From a checkpoint of a small mixture-of-experts model trained on Wikipedia: 256 experts in each of 12 layers.
Below are experts of layer 4 (counted from 0) of a mixture-of-experts language model. Rows are named router (the router's row for the expert), up (a neuron's input weights, with its number) and show model dimensions 0-255. Each number is 128 + 32 x the weight over its row's rms, rounded and kept within 0 to 255. Numbers have three digits each.
After each expert's rows: "mostly gets" lists some tokens that are sent to it at least half of the time. This comes from a sample of Wikipedia text that the model never trained on.

# expert 236
router:143112155072140162132121188152128099140171099107103180146124101083183163057155090128129170127111096117105148041101102140139171099097106137089124122114092170174151082142140174141098143044164155114076132174100084074146158156172140165142091068096119130126115185155084133134125157087165119175147099115128130060133097117108096163095186106134192120154192125161089070165124171144100128136085147114086139181085144131147103156180100153115124117101048155141138134096096082154139124155120126113123103101098061078151121113177081061171154103158087120158124149155150134142141139140101126141140161106095151065137138165120143151199142139158100139140155136180122156115101173139171051169132108146119152107137068092060110120164175080127152119112144108134078108127173138098134101108119177
up0:124143125189127125156111136108093139123100130181084112111112132174147134117171094128109073132118077113213121061202095132139121176107178103118228143168127123101126158059121099092107070159121117114133177100167135119129069122135142114130126168135122219155111097182133120116146144169154108091131116116152195139111097090142097151112072115107127138157110124117154098152104178140142146093136168112174149109152129115156127026120208109167073150156083131112125122134172119077087157130150092119111138136151139171110061140144138132128142101094061155128115107136159176130091093135132141081163225150043116050151147150107118115149095107135087099096126167155116111130061150139105119156153150162104099110131171071166096138139166159155153111134111169111126108148161180169089154158088136
up1:106149129104181142124135136134118120135099129193167136072139165091084171132212137122165160105168087167065183142168065137124124128134129105095129097143132170099055094105107103096090147090131141127138138148114108146098143140132139134156150139081130191142107168149115089112215137098115100139150119125116116096140164132148179152200137119104105169169184109193082131108120137098090128101151135139082113140195176202088128086133149117137179085204129129135130171204158158157123123125123118118189152140140125148139130116129187124179098141112093056108138132131124137130135150059039082139133113134121143168144145175134186077149162098138185164040148117188113173113128153111147088102106145130139091147121130123120139139144104105109151144113100041137196128127090112112164089135179080
up2:097119160110126156132133081126127125066179137150115130067109136116104116093083142090114161167129156097123131203151177163127090158139141102127156180132095142137229135068140142154131086145126068140049132185152127144077065123149142179093143016128110145121134042163117141161144143099088171113108103147098137159146158075080081139130115088137111110093191110102102150109127095190162113140097205120118149170107126157102166080125109053166111149162147124182170137149139110161115120108115118101173164121159161125149119128128166063104119117176129145174117159100157110150070134072125156147167144196099122060103184131157087125117137129155156108063112193130115124113107096141158146158165096186158114106158120155106131138121190177119174137148103165141117118128137134120083119130136128
mostly gets: " States", " ·", " Island", "в"

# expert 128
router:154170139125140178136072167083082153199165112143118145081162135109100205100159111112177126134098142140189127156142095158094154113124122119132134111090052045108194027151139100136126154152158097118037095189047101122129139141203140203169135083141134126121158179165088145195104125102127067143139097138172099107127116103123109146130104144086135150087138135129175057137147122145091074120128117103116133165036152087177105123121188138178065148128136093164095119122164116129142127129097120087219113130140139140146102143156124112170164129125145105111087113140132164136128134166137126148127092126126125082122076129178169134180095151153118103160133147110066169120113170095162139129156092129173119109116128106073141125162157105150131101117113110156124074093161095146147110100130123
up0:149195132146133150122097134110077109150162161085047155094100096179116148128213161101101108125111066154131087136175114092203098128112084121137161130089142127121099144122089170118111124089117122137110111125119070174191138106142097095101145145159094132138166156171159180136169146173171159183104149083121124136052066084193145126167138058133123149119154114190130086140128144147160114116094194150148140100113185125157117105127138147135156109211125152178155094083119169115099161152158088106154147104137101198116061073075165128119134085080163186123115067184137114095166128112118138110167141108109135093135151143114114086178094109071079165112162157101134092126138084134137144133153115133092122155125214141122107155122134113100191086091135144122114150136161110190106150115129124
up1:120112195110097165124109123144112173182154103172086159117105138121114166087095143027163087127143075149115171163113118132133139185072118112157150119210111110125107155150144146095091126160135111139120090144178137106106135132170119141137156151147096092164094132117132066100183116114127167155182077127113120141118179144195165137135178096089141132086142086187123158130101122097150137150115120198149139083083146173145144186128141141148135121160098159157107158199140133075129159129091169120132158176155103177105109117146091132109160153163165118181080076071079110132070162166107074134170127150156116099079094150114206132134139130117148129086112134228140208098156127144167119123050089095118117125090093146133146139157092128125137170114209113168132112121131124109138077115179152
up2:074138150142098134151019086174140149072137104165135096123063122105141099143081111143157154183149163109155130172149117126103098120198151128118154173127121129126144060119157154097166136114125068130111153180111147136160093161126126120119136061112039124146117165089118181100141080086125157125091132127138168132108159144091082099168123106135194091152132124137150101135085060142092035150168134160112130111151130106152123033113111055110153133095214157178164147122059127093156150099158130145103078116132143138097122080215174143149184118166100112132123128089147067144109182121102106135073125190157114083123162142143112133109124125156150140123096109139131124132111034162112145159131176090121157114139123122126107148092104151167150129177137106163133144098095132124120148079099151
mostly gets: "Š", "R", "U", "F", "X", "–0"

# expert 68
router:155192159120113184092054112057082163227134129152121172093140111107118173152141108101129099144135139118116154069102056168138175103127092131126139082105085088143138093126165126124078139098106102111113097159140068171104148152100134179075162108119165161085171179170119108169140131115131063137171094168169130157149108095104148121088159104101155127091101134120159080128168157148120084138089149130157143194105151110142114137122087121139109150080152139195153113087175121116141123162133134072197092124043105154175109109192157131156150112117138082105090134142098183135087136136129094153134043151142144098159134092128176160165127133093120152125094124128092200117104184156203112122144083157146142130146131099123153061123160080120130107121124091129082168157125080169128103112111163
up0:115178145163114137115101114103132110127088156190113118125136129164191117132230116063120088138155171159137150134152084139104146155070120126179189151143143111104177186099112137105148091099105102103075126123170121160150102189094128108098086137158124084175216116129141052138094126135235110143077137160111113111118097100140125107133064115129092097128128141167144106152129179135140119093190155170119101090103094104107121116117161108098068146171179101111129167142172064116175123114120105141099143140119171200087098151103178107098182124142092160139123121154164167168179145123075109136153139069164142122137087136104085074156093065100102121139176114139140099089134142119129153135120193146165148116098177119116161126097126086113154133107179159150090091117115128142041182114132101
up1:159177149108149192170140150137107133152177178142134135162158193135112138128143122092159105152166146169107148177110106131205084118122102099129161114196093139156119087110150064147078118110105172143141116147197103109100100169142098160156119122143130087182119115126156084139159165181115124174155069082076131135099207080131181156126123130113149164058161034147131086132076131148161186097119099161152131114091120116105120121122216106148151128148120088147099065148118090039133168122129155163188139111134124153104111116140071154116137122170084143114133143097106141133123153148120100125107133146149126148160100142112120095110188121158117155080102118219082216144112112115118143083080151076147125098101135112135125111167068051124083127133136133124167102147179122140117127072126148
up2:118110085127158120177140103112153093122101121137114111126080107113183094088149120108145177152158148110140123143118113122091086153155127107176094219152033102112150110056174164089133121112150123123077156213148162091103126132142137163172166088121072088161191109107126159129116108113123145094078085085099114117090149130136105100143111105079149111109122146133136107114127085185120101103085137121080147114145121141112169099099094140131085113154220177200142084189112125118140119141138168141129112147128181119129136146206151109147144135183167142179108123078182105134098154151117115159150128160105128108151147137142058134079147125132167146123124118111116171017139060204163186144161166106146106106147080131064109162110095139095114122129123182147153154158040116163143119140131157
mostly gets: "JPL", " Democratic", "leg", " Born", " Cup", " Record"

# expert 64
router:171169088098113148114070134011128104142145147084136115121124123124142141081130107093165190188095082158143101133138133157070125110141153144094148154131112105184128122145149104141109107108155090094116076148116106075167141166191121132166166128144135193136126122129137140131114221102120126123134102103140200112127102134081073131091104131102103125115092128147096089199148183135097158182047158120111122121109164096183103092122115152160110144115143167199100101162088130185176117154098124111162115128112095145170105101138145115162140160137199095147129125141075107120102165131143090140156074114066167099085161107173099127155123098128091171166126082144131197131159137112132160178239123160198061086112127111105154099092116106128137118103130075124094116093132115134139100079108147
up0:119186159128125123144094105131123112167112125100101154092088093065182105145167159096118095103154150146169123125174087125145205107132175137177084034139078160100085147116092170067135146138152106109150179174136095075138113114172125092111116184098117151182164103086167107104056136155158126112100123106094109120142072135139163130104158102136123196134120099138125055121100180075130099105058208183107223119117095119162096116143175083123120150143148059120137140070098127148125059128118104131156152162141111138102064102102147116100157119114107117128126089105191119084172118121103147151168150094116102147108110152120124048114124138071095136118110137113117115145138174190148110122105127164130135119134146141079075177134137116161214136148176166139117173155092098113100146113125136
up1:084145192123103130168116151120142177136156118121123123102107143113124158129160092079132116164172139192135117174135077118134089160163153128125168142159151149159064090081134143167125126119135195123116133131159091126126175144163103169147108174148124173141121141128109081085090130149132126140222105121100079102151108126142133102083132170139083138140157153104097097083092104147141121068184157110166094112152171140066114103145141107131122156159102146150099139215179160139205072181155160108112131130111140081148040167156141186110129142200162075145099177053098096109102108089102101149073082114172178109131078118192156124195108118123121144104038143161098161140096110101148179090110110143146101136120138137128111114121132084122159165138167090095207139166127168128137141122136173
up2:143084129112131109191088115159107107139147073114061170111076077096150111103147190151179146199114194108125066176108101156093108123167127177188101130102147098112137085083132132122184114160134132137092115195113221105095111142181105173148110048157126116123123059122103144113100137044104086108137125098135143125058181133091112122161128151139156106122166128117117155158130093159147150148118114112104135080110135128110128095157057117147104178084203178116107068123115131103065086119138119145121138137138142132121140143209146104107138153143089181160111121134202123131105164099139107128184107131120124082090143112110098134123135131178205109114162164113131123104143120152156127157188190126143127099126143075118068181105146189100158118103128167100172129142095155175120097138158138
mostly gets: " more", " home", "town", "west", " Total", " km"

# expert 88
router:169149123038079160108062159105004169129138150107111114123140105131150171106185137091141126154103093172158195141098125162146133095154103166121130117068116113166124130216163101157085123140115084039104057114155149177117132159134123126161148099125162151101133154139110134177112120096126103126135140127136124110148120131125107126129134131104125148137127116187117171173106172122100084132077131130104126148111130126138121225177066159110074174128114156178139099123110080148134113163130133123172079102120121131177121116135129127203222124137124118144119093188093155114102115120133129093155098134091125106123115140183111130169136188127108143162165119106130142078123150098132088110190071129153164048106089141145204142129134068140169081087111097086120146098138058161148122091117128
up0:126200209126101131178091108130156112153106143104061112122078123142088143138128176077123088110149146147116102110149083153111161100154119114161125098155093136088118056106099139099124167100098152163078098104093153097078077140145098087130113111144145159245159201106166140138078062145157152176141132140146109118155120062128196211104147115100110113093091201157099105125132115135106138132109123131100123143083160120122140115125135153136118096094087052142147161102149087088125096090123148173200173115109118100164121111053171122169108092150105155133113105122118140078144088135110150150148122091126112127127111149130120105110076062158103138104168130141130072146098111123122091163062155122133085132142181082087118157103176057183161105059180107134159134147115129131181120133132106
up1:130145171088144167169115143157129175156170138156109118115133129130076177064139126018215088170152132134113136151123123142131151110156104093067216096166077180167111059110124131142104142142083137104132149154137076124157153153166148137131123130108125089155103143124103063109117109154150115107142043034157075093118152091147184167115141145099128095158118125120129050123083127097146121127122199144114129111082194149130088148150118147094137146190085130156122119141180103133119141141202151188122114106115097171100112102125098185140164126199162105158137100094102126131099109155118097096103146118167145108124065149147167088139139128156195158123106125197078156117105145135150168116093097120151131119090122078143113147129137086134129122103211084096129109117099108151169093128140174
up2:091133119121125139094140158138108154106152131170084154101056066158128109113150130135116103107140145110114140133035186077117064115124152205122124108162103063181139126091154126110172065113124083071058129156151137132157108130152119132133162117143116139133123065151098121097089102107089140144130118057111123135143147101119145071122102120160135110146142168107166189116127172097162086154087087110151182167085081051149157098104114101121089166137170190094127124141102149113125106160200098113098104155133177114143086170164124082117115124161128128155114119174154122117103187061106136094123112131120117114122089144151040144164127141078124115159157137085101078041132115122212158155108103163149124085099135139140107129097092191129170086110112119132169062133050156159089111118110155
mostly gets: "MPC", "\n", " national", " On", " follow", " multi"

# expert 35
router:127136080083083115101070123034052134155110157107127102128158098098147194153127103130169121170114111145176163053115109115045134101120131112115133155086112129149144120133153111154142145117141095121116125143049021111150174187147163219147174130084107170105096141118111156167135184110123111134128127144134255102142118128115135158109149138107097115115118141173123149133124144150089171127101121121110128149109164096188088114105102174178075178128102132215159047132091156159126162137116116132194083125098158137185152125152101121146169133147198084131089132126097126124121108156142096119159092139090135103083148118162168195165102116131125147139131149126129161131168135116175114153187135121136107105106078112141150065130101093145133074135124084111124121143144110127111105137089159
up0:114180199150079118155089120153132147101139134146116134160114137138136088137216102096133096094148090165148137084176101110133141177149135126126107106114143169106142153123114143101123153129108155111099087092159090112107131131104130097068088168132117118185160149153151136156119107130113152159073118071072191121091090064132159132058101122105165119164122143162088139119051177137134077181116198149101147093140088110147115156121128094143115149145144159136075126042143130114171098131120066102128185180100105144127023105081090163134122131149134168110072122131126132056163078132112134152176122094148135118162193100053216076108112121103100148129120093095145104123094151118142138072110100172143119127107211099109098127073117091084119098094132137106123098134154148103122133062129089
up1:144131113093129122156142111159106220161153170142102123131152176126131156097096133121142148126166174144078102172163125160158164141121088203070212108128117143124081135071059103171125111130146228092078079070161054154134145130135167115095121120116065146182120127085096084141188099176166131126140120111144076107174129153131139152127159162104083154130126098155114109088119072132160147104149187177136152138124114153145104167138154126109126197127141086196160101161172136108112103168094160154141135081182127122108087162099081145154114080141126127165115172127110129099143136173144085111032165105133110109120107136185211152160085139129120106103143115134130111136146144125172123129131148088219086095112127083151126136143132079144134127114189180093111110141130149099170132125143166
up2:140119119116118133171198100141180105106150087141145124185055129113164084133114142044111191187123114131099151176072108109089106158096138149158159174118056083135179078104127102110141146090177131162041097160109204116088104127157156165148139091118081140152187128106092121162099108092106170117114111070127129093123112150090108126148119154097198123098157179121150122110135126125157104132094123099121110149135098165114094118112068104193060138160127126156118102128091081114161082142168186137115111098074186188139112120194188117110124139183066148189108164104138078128120176121165085154125121120145143099110154152188072126121111148157173154143169119095121171084156064142160136129180129154111080187103134129147114159113120104139099144118135164081137123114108135105103093137152119
mostly gets: " River", " Street", " community", " County", "£", "±"

# expert 227
router:128144170073116117135078161143135119175152164129126189076169152114153194108168097051142136111094140086119123093096093132124132094105126142112161130166129131126162136150165174195124166029099115075109138112090059128135155124149123101140135065096155153103170138185075138113089144047150135174126094084175146142161116089117139182091195116167148105045109131114124090180127156214096042150129148134066119221108124131140105164152126163111101122108095075122086118105138150165144166155083108134142116105156076114149123123130148076099168171187128107100113117138122140143116105088122100140166102112150123074099150142120164129181124170157105152104148134141081167117113158153073135108153132131167145114114058075128139125111138109118124099098107099102128081103094094167142124145069151
up0:112183148128065124110118122168074134140113108120118138135111141096118131150152145137075084171117108152135086143126093163097122103152170147113138125101184172101100157071084139103145117116123123142110136059144133062107108182120092095117096173146172124131131162103134070139116119109154110127091131124089182147136076065138170155122135049136128120139125076112102158125159193103160124090092150236132075101127083169132089138083144128195112115153168129142185155110151100107107097104110095162091114143132142175108060115086147153162188148176104140147125075142135139061100106103080115138134133106115132130074146190129179120198117032068132151139187101142145051152101120096167175102108161114084146169132189089086148127069098118152151121088155123160145145140145142103087144080107129
up1:139190198081094135165177110145126168150202149090153126134147150147106160099169171101171124168170155141102121131162107135101125142149097140131185120113108213137095141135125113134138099134121186125139104113133081139147119160112164160141129182145129162093087143153157078093119135166177148131144058096125079159086118044110185184108066171080156146083160110111134050113097129179109116085128139132129114086139081123123129145114143119187092172156109138080138106144172116114147184160157146195125138086148130100123094153112154160184196144167145065111144086143112103074083184105126121148103114129112188181105109130130109122100154128121129135110116117174139126127121164142057202206038111123159114203104098119123173164163124109130135154092149091120101111130148127142106168147100107
up2:124108074123107130151130112120123145134182092151073111150104130120128102130149141123130145130166129146143088143177165128089111154118191168168079126178113100149157062070142162056136126185184135112134079120172192073073122118177118126172195079099042093158103116138054128132141107101134110106081131159103170075072132058113149111156116113125126096163146154137174131137090103119127083124119130133086141117133105149132170051127099116132087166105173141155125135198147128146112138091165169170139155135117125125136147109122152048087090159112063121234115123153172112155143128127111204052107113115191125093069174134163088119115093176102155116139103158132115183084145112129159149198142111108141154089160117138136120187092120136130121162120119124127113142191087153129128108148146137
mostly gets: "ș", "é", "É", "gh", "с", "year"

# expert 206
router:176137123051127175111102124109081115143112115072100093132148139141112140086120114116148126126098102189193133109091076158152138059113121141116148108115083123163130130208175130163114151107158028110128095169081118168139167156153185168142160090170160104111117152158139142199095139110154145136127100089130116103142055100053126151095141167051130120146120124147094133180191123096108113170080150077140133145102144123173120163183133156158111162126141148170142092099204099155174153146137131112178090108045144124156191109122116105176142135168106064185107152142102153152131128125134145072181115117093130110068089099166078132187140135138084112169135113093131155114121122104143128139186127143158141114098079127141200055126143101137115090125106126107162143100135070144150122120092156
up0:124145112124096122156132140163116089148084155134105125108144172111188127113171103101136134173129165154143138100181123112116159147077156146137215107093152150108118178111065174078103156118125109132071139056137116110146108117124119137084120215164117145098165173144200131103108093128187125199092141080107152088092084107116110139108141050154141145146106125124175106191096167127111130125100146211124122113157093100133111094133147111138105138136111125147134151060142072114112063139114077139172095234103108149117079103088156154153190081167100190111092103142175132119116109136129136107160164120094125105169099127124120058167071128133144150113199147121121081088112117105150094147110122142141116150187213092079164131094114099131179137074147146124127158112143125114101130055136137
up1:105151158143102094142172116125107141164183125155113103111097116161100081084133134062164114151119124157105137155153122172142128126077154142123166088194155119133082090027120154105116059125144139106133105130120088160149048149115097172111189148144086123186121133075104125172149057107153128100180094148046121135110158091125130138103173134111132112094132146068110086127111140150124139073122143135141152079122133163156130171161131134144130148186090124140125105131145151122127138139138159150099162087091156176110103142109119166128078196184115088081126115078104073127055134154122143120099191100106155085129070147130163119183108095090174078125102113203107127096127141137081112083082106140158148117067177137102133138116171124156092151082201110139168064073072121130145072145151102
up2:155104087150170153096168060098133137077163126150117132086110139138122037140158156138152144111105159161134129139055115129132116174128085075123154140113125118178152119142187130140188131118171129123039116099160156159143170127135072123157163099082094082179177080101164108115124122147157152102153105112143140139097095094070112165167129130076200098154189155141134141147155077136166119113150108065067136187150087103108152175176152054173137145135139173125108128186099145144114123146150129108095134124107128095145154061180109094145155132139129125215130122101165095153114148115131129145159157147146134098089124156189120055123211089079106149111109110135154167104121036112101208151144058130122140131148092169147161103132132140143131130076140119103158148138087155171118132100108120
mostly gets: " Pro", " pro", " 0", " Trans", " No", " Ex"

# expert 30
router:132131095120127142125101106080109131138132145125057142160126084098155173136151147107178088163107119211177137083130115158131133152123125149068205169092081140162124103122127088128106133095134125121103065149112127175129173156172143174176090080121182071128132153093072144128133159113150097129140142102135165128124090108134173110078207147066086087128113083138148173142144119084136133146134108123149114169096171064110106108188170141110091089087148163143132084142118066100166121197115097135124092117115116122196159098144098117161167181164115142169113095126124103128095116152144099180109169140065149105149133141159106144089072153125140154133180137122114130103151151087103158110130074163177151101126175077098111132076107085210166109125119104091056109126208111206142127089086140
up0:119236143126078105108082132118107116144129140153087062135130126112152136107099121131121082089107087105161084102173091134139094145123129094190156120154136125119122173115126094094159131085094142137142121081110086136130086099138113094114127149116136119167177176121156116121131048167130097168071116033070100134141065061124104156101089035132180099114102151131113082095112106135094164188032189166118141161135081095092106131089172184152140117129127102115111168069132137107138092142081126100138136159115076108120045156120101139113135139162100126096135117142160154086138121090124123139156110138161106141156119115037055119132129157115139183120139159071125115132086133063170131135114146131159109134065196114118116106118163060151109149133164123146116112107120118162083160095104147
up1:132090217078160114105167160127116172163183124110178107133111170149119207121177138103161093145183136170100099182099101137135192112147126135075214119139087205130084101107065115147105065103127133130117111144158118067103142215086122136102123185121130170198174167117163124144137151100140071123113091117143114132150115097160139121079157127118071112128132134167157062139080121079157143108128148185127134132152174109074124104176166081081104186161143074098121119158213124141142140128131145190114086125130093149131132122117127098148157136146113108142138144123139114096128111189099111136132120124090132196115115136088180091110108120120143145092178106140101151128185136116151144148078104111147132130122089132101096145090161133118144090088221180116157108137133120075105083077118164
up2:123103128152122173153104096143150161083174119159097172146062110048109050120113081117124155125129114106136097177074125148088107135157072095087108111138093060136130103051178154089106103123206139115121117212097177137116103142098153157116077071104089127157135112119100179122089134051095122108134122155081190141116131144063145155162137098116145064150144141124103091113149073143197083155113120133074142109172152089088090166130116114111099192126141171171077102170087120116112127119208136085121155128178123133150125075161117081124105128173131110127117128115145084139114130070132124123084137167121131155145118141130125156105108116120147107188114165112119137068180066157149180151188137115142167135160080134135118138109120089103139190096135139128113104120059173164153127188123111
mostly gets: "li", "as", " la", " appear", " States", " El"

# expert 152
router:160122096049101158104069131129035158146094173073124153152142092091176179137157137105137148112097129222154142136093118129153169117184098132100139163163090121147130116177127114153099130142131085065114098146137134188106108174142162121082134086100144192126162153142132118163089158112130073144135145138136173077151111129124143142134146177079097161114113133183145113131115110108044072157124168150104133216103108130144115192153047143144098190107088086166139090109113112154129107137119137114177086119110100146166135080146102094188164131169132121124093135161084178132124131138094116136166078132118147146132063123172106121101113153128111125177145130120102120126134163095185096108201125135109179105125130137122161157176154090139164069119114024092109145102157095162187123112118137
up0:124203132128140121129122147123140118091112193087107130089095105124125115085140161072145076172127112102124141101180123113120156117124150168178245118150108148149096162119072140089150143090126114143071145078101078118109132103104113124101126168139134141151130115135161132127090095126131117149079133128076143127102090040121208132169115124101132165148155120072121102112140177130133137128098096122147150154130110118117133088180153105150101130139140081077101119052147134073119097189115107124155086138113123143154103146087182164136163127121054198103094096119113135070117108116053102148119116100125149129103135175101147134184135064142166129120127145127101058119147094061121140129144161103140107112151169079065103101082087125151191039127240119064151074119136136124093124097119131
up1:144166198078122135192104134166130178164163127199181151124135146160108174128135127110255075126190164163072150126135112149086136123145106127137175095148134129133068035143066152125164100155097134098134089122157093095119157129111137186183137117130168135141087082120134073156147159122155161110193088065082100104158155094171180160163129109097100129166148111095164068119100132047120063151150149152129111166060131153105102146140167143123142152188152118079100160134130134099117146128150140141127156089111118148131090084122096190128125106185118123147149113152113104067109134167069053129085128134139132125101074154097177083129109109099131098101102124156138137146147158129096178076082104129149114172093141109147130120128137090133111138071138096118124077121133137097156114126126155
up2:120109106121149101166109109129119112083159137164136148095082089123128078139104097131136168155111170169137142163151178114135132179133089117180156159102097096171179133079146116113145106139181135128071137130131163123143101206102134147119131082150078113166138047100086190149128111095128120143142098081113151143104164150149114105192099112129205128108179132138121193109177136101125117154122117084092186146133168144159131125088108072139121152069214184127139113123089174108158121151140123204105115201148131167196154141190095110116161120151107096173123179177182111177085186130112158148140159175182081106127134163139145200087127142144176119107140114033121104136128084123174152107164121140157068151117161142152177142174124140107166109154145117117131117170087102161105081124146157
mostly gets: " \"", "“", "MPC", "\n", "‘"

# expert 191
router:133135150079105128155120121113125188136141137131087205096137149116093196113166120151116136186109110135147123037120110142119130108161055119152162089146099103116127071154146152168078126070183137094099123111091126121149123166148124137128116110127136146097162161149071194156109112139124094182156115071180138088161138100125119150066114121174142175085176098192142085150126137210123056162094112084108143152128131057136133074137146206143124180141092157137101091113174090093142166134084119075130120111127104106127102122152108086109155147155201109153161063146122167158099132135092093083163125137149118086144098122116138174134140111130095109115174127190093181116138172129135141153176057134081137099106086080183119150161113104141157152095061104138122128078108142170166099124088085
up0:100169130133148097152074136118134085174109113196137094142072153106154101183197167130120099141110104143199092045184112134152199120132122095137190103163119113118186133127134183065125130119113154123134140118135113113130126093126084111117127149164151100140125114098116068117072093201173122181133070111100131141105100102141163180132104101153125163135085139119152086126138214108139182083084171250178117081140110102121128112107098191091074143140142105138172102142184115118107075112171108128118159114158117149160060122121093168114153082112143151087116125159117135142128132116133134186140142062146103090135111134120143109155082141147085141116126099120134067128052149141117164119113139129183146105177148116120132123106155060102180132142155108175106181175112152156129142077087119
up1:125198170000106120115166150155133174111148153167099134139145149092094140095108171135145125214141138161062105123113069140112148153127126105071120063133129178116057075112158191150108121141119136104156124131103116144150158191139136082125116132129149096127122164181116135137144110133120133142157113130099125095095144074157161122127148150108147167126133147113102098111084084098131142099142138195130140120134174164139067167167084090071142163171120111128118110106176077164128163152118242142148154113150097139096029121102143133121185125136096133140123124149109101140136153101082087110120171096185120137110109153131214121132156142118155113127150065225132148128164076098109127084121130143120123181126130109089127093108174121093112175059177132102106117143111086096133097130110172
up2:093123112128131130141141115112141113075179164143071127146130116147143084098094146189115211151160139100080106086120125175139100122127120196123156096096107125164135116091167114106140110134175122148128151170212186115168099123162123114171116105089072134167147087118130145138175162125130150156084095159104170075142140104119149126143098166112142134107108083194181130200134026158144121158103151055095187099150135126142119090124185069132101163129165165140126082225110078092133115103088129101136153121138135102143153127150136128130094129133108146212102102150161086176095182177066168141085129156070134090080102158129097097079154143121150079155089142158119084102107056133128186121134069124145114135153104160120118158084147154150138093121136146144117105157168181126125065105127127
mostly gets: "el", " village", " Wa", " Park", " program"

# expert 119
router:133166138074093148128119118110062085136103117082139102172148058143180194145210114113121141110104106129108136080110131197111154110111096091130157138146092166126153092151169144122168143136118107115121090170123140133125155129154130116117160112119173093093113121136100114160134164097131113113166124101139122166159095125089127101106163155106179123127133148183087143165144146109096113121122179119134140107101103127178112167112057172150093111036146127120157108107162120168174177163116080132149097121129097133112166137150155099161131099161079063145072080139110166147126118117069140116167152183135194080044126101146129163094073168098100110197169111103095149133184167062112127132172119178125124113072092113135113151150203081133176091065107053150101122107152090184189091118092133
up0:143185130115097111141103149138094066107114115164113150081172152091116100105152119144068111126156164110210124101151091076124180114164160073202198049105122148122080111105123170144144179123119154133084187135169101080143114125148152128050136148152143141149107132101168161113177107175226155161149094139109180158144088071166172130112148075119169110151115130159098096167086113130138195115144109111118130139145079088128152156137145151112106122112216074127134155126134136133099148141141114117139130185156092165076063085161119118156187075160158159099106105184100182134092108110112148099134119139133102134178162144120126095124105144116094056174138158143122089145118174185155167074099164193133096082152150091146111132109144150150143119082155118134169134161114112124114155079136136
up1:154128185159179148159107097157104147161114130126138122067116181117115124098140163100199102114175143146103115161124081131121112163154162113120194090154122093110032083131122158100102128164096107123114130087140103124124121143184101185135106117142084121159082113100186100129121097095153142125096127038136145126163132130149154189193107139139100120125139120175104071112085193080135141171165144167110071136125139158127110127125136093076150109163093107161143120170062129163171111117142156200169145112090109165141081078196176162089115116121181107166110132091138119095093101154072088074124090052162146088131094124098124050144123140169121110131140115194131112155098110167124161135143112058075101134052137172054143145117137102103073146123171132122147098111116117152132104098124134
up2:106116060142144131151133156181168155125145074179132190107105096109160075121123104142122113134125108134116108129132140098136173154124127118139127110108109109094138116129151165131155119160168106133063117171160135110090077132122131164128203121149143123194198082138114108156132085100098148114099126106097172084090128165145114147110072119065118118106144158175233074170149091136128080141103096116121154162134081101113089086123060141142081119163221132121078137129114141110134067176131109129112076173115178135168094150196105113129120140129107144161131151114124124113125197131120144155143105141119166124071132138112082146119069184114143115144130186129130114138135104164079126157158073100165097087157135119151125133158063237099118124129173195089132161127016109134122087088154112
mostly gets: " to", " To", " by", " from", "With", "In"

# expert 175
router:150143135073135120081125169105081160167131127124108139213142103097123085141166114123178126138078119125168124115099091149126170135150082191142151151089127131138127133126131133123085161099149093134092098168153168152177131216148119199122090119090212129149109145158090138104057201081139048117116171159190157150145077116153151126129173114119144121105115116150130088146163178158133143176106115085158106079090141086179096127098093155073084174125184146160097076123146106106133135130174145125140129100097140094194070088135134122151132118137129094150117112157079130166087078123065120127155141124099096093054091114143136201049126175123127125170225083180128151117129123137115143107176124119078132107134099070114121102113127117150148120092105128122107120114137107126183130157074149
up0:131172155162128091123103154129143112102105176185134139098188096130157130133189115126097150140116108095194127109144103125135142166146219128165213108068140104119123175089060080101117107162137188163060117124113095100201103146129116140108101171147146157159139106107186124136177088147133113165127100083093140105131077060108096134094121039136131184106078104142139093147073181107149182124116172141117154132110041146129120097054180133127091128150144103092119176052155108093117106120125038115138122190124129145113071138114111189148168126146120156144104103102101142103139121108145101146113132091124121160159163138123141078132089121116124177140149111130131116114115115115130154099138148108172123158124167104113126151221144097121132129132125153120162118145132117074087136019099094
up1:118140156031157142191169134141122149133157156176130133110123156155085205106089210143141097184156114180155155124196082119132151108116125171097126084166081160122062049112079119154078119101097109183158134118159030120154067146143145136115098139075124165149105135148097121112168127132138163088148069069161156132132168047172188160138147150116155163097143083109115113142111110112127143096115154149075161082110098142148108106130139125123176131172098117147149129125146066151126139164138226185117138066110147175154073144134137126137137134176148090099109191059125133088060157164143119111120137133133115099074100125105149099154146093135137106117099126212129141116142112152132133078140153174124110094138158125154123170118142120128117120132185106102120104114132167140154094153102100
up2:138145081098111140181116150160143148073169109121191168114103113133103065140099145154161178132130114127145176169039131214139086173143135137173148145138078107148160189094148113070137141178187119117143144139174163155163151175170161157133142116109105096178156094115115149135134096120092117154124088152115188146138152115085170163177101143142170116122140132108190161203075116096212114114129118141085117169173166175098120113126154066171102215150211116155090117145069138155079116065166124128153122139103120125135078099141150129126122135105130163160114128124136134178107141137118088185154144138128095104080118118123126105097094119162166113135049099107160150089099076147188153168127083106168149110152112123107167164114146155085092131133108108092168141121079146095106084137172142
mostly gets: " use", " used", " feature", " based"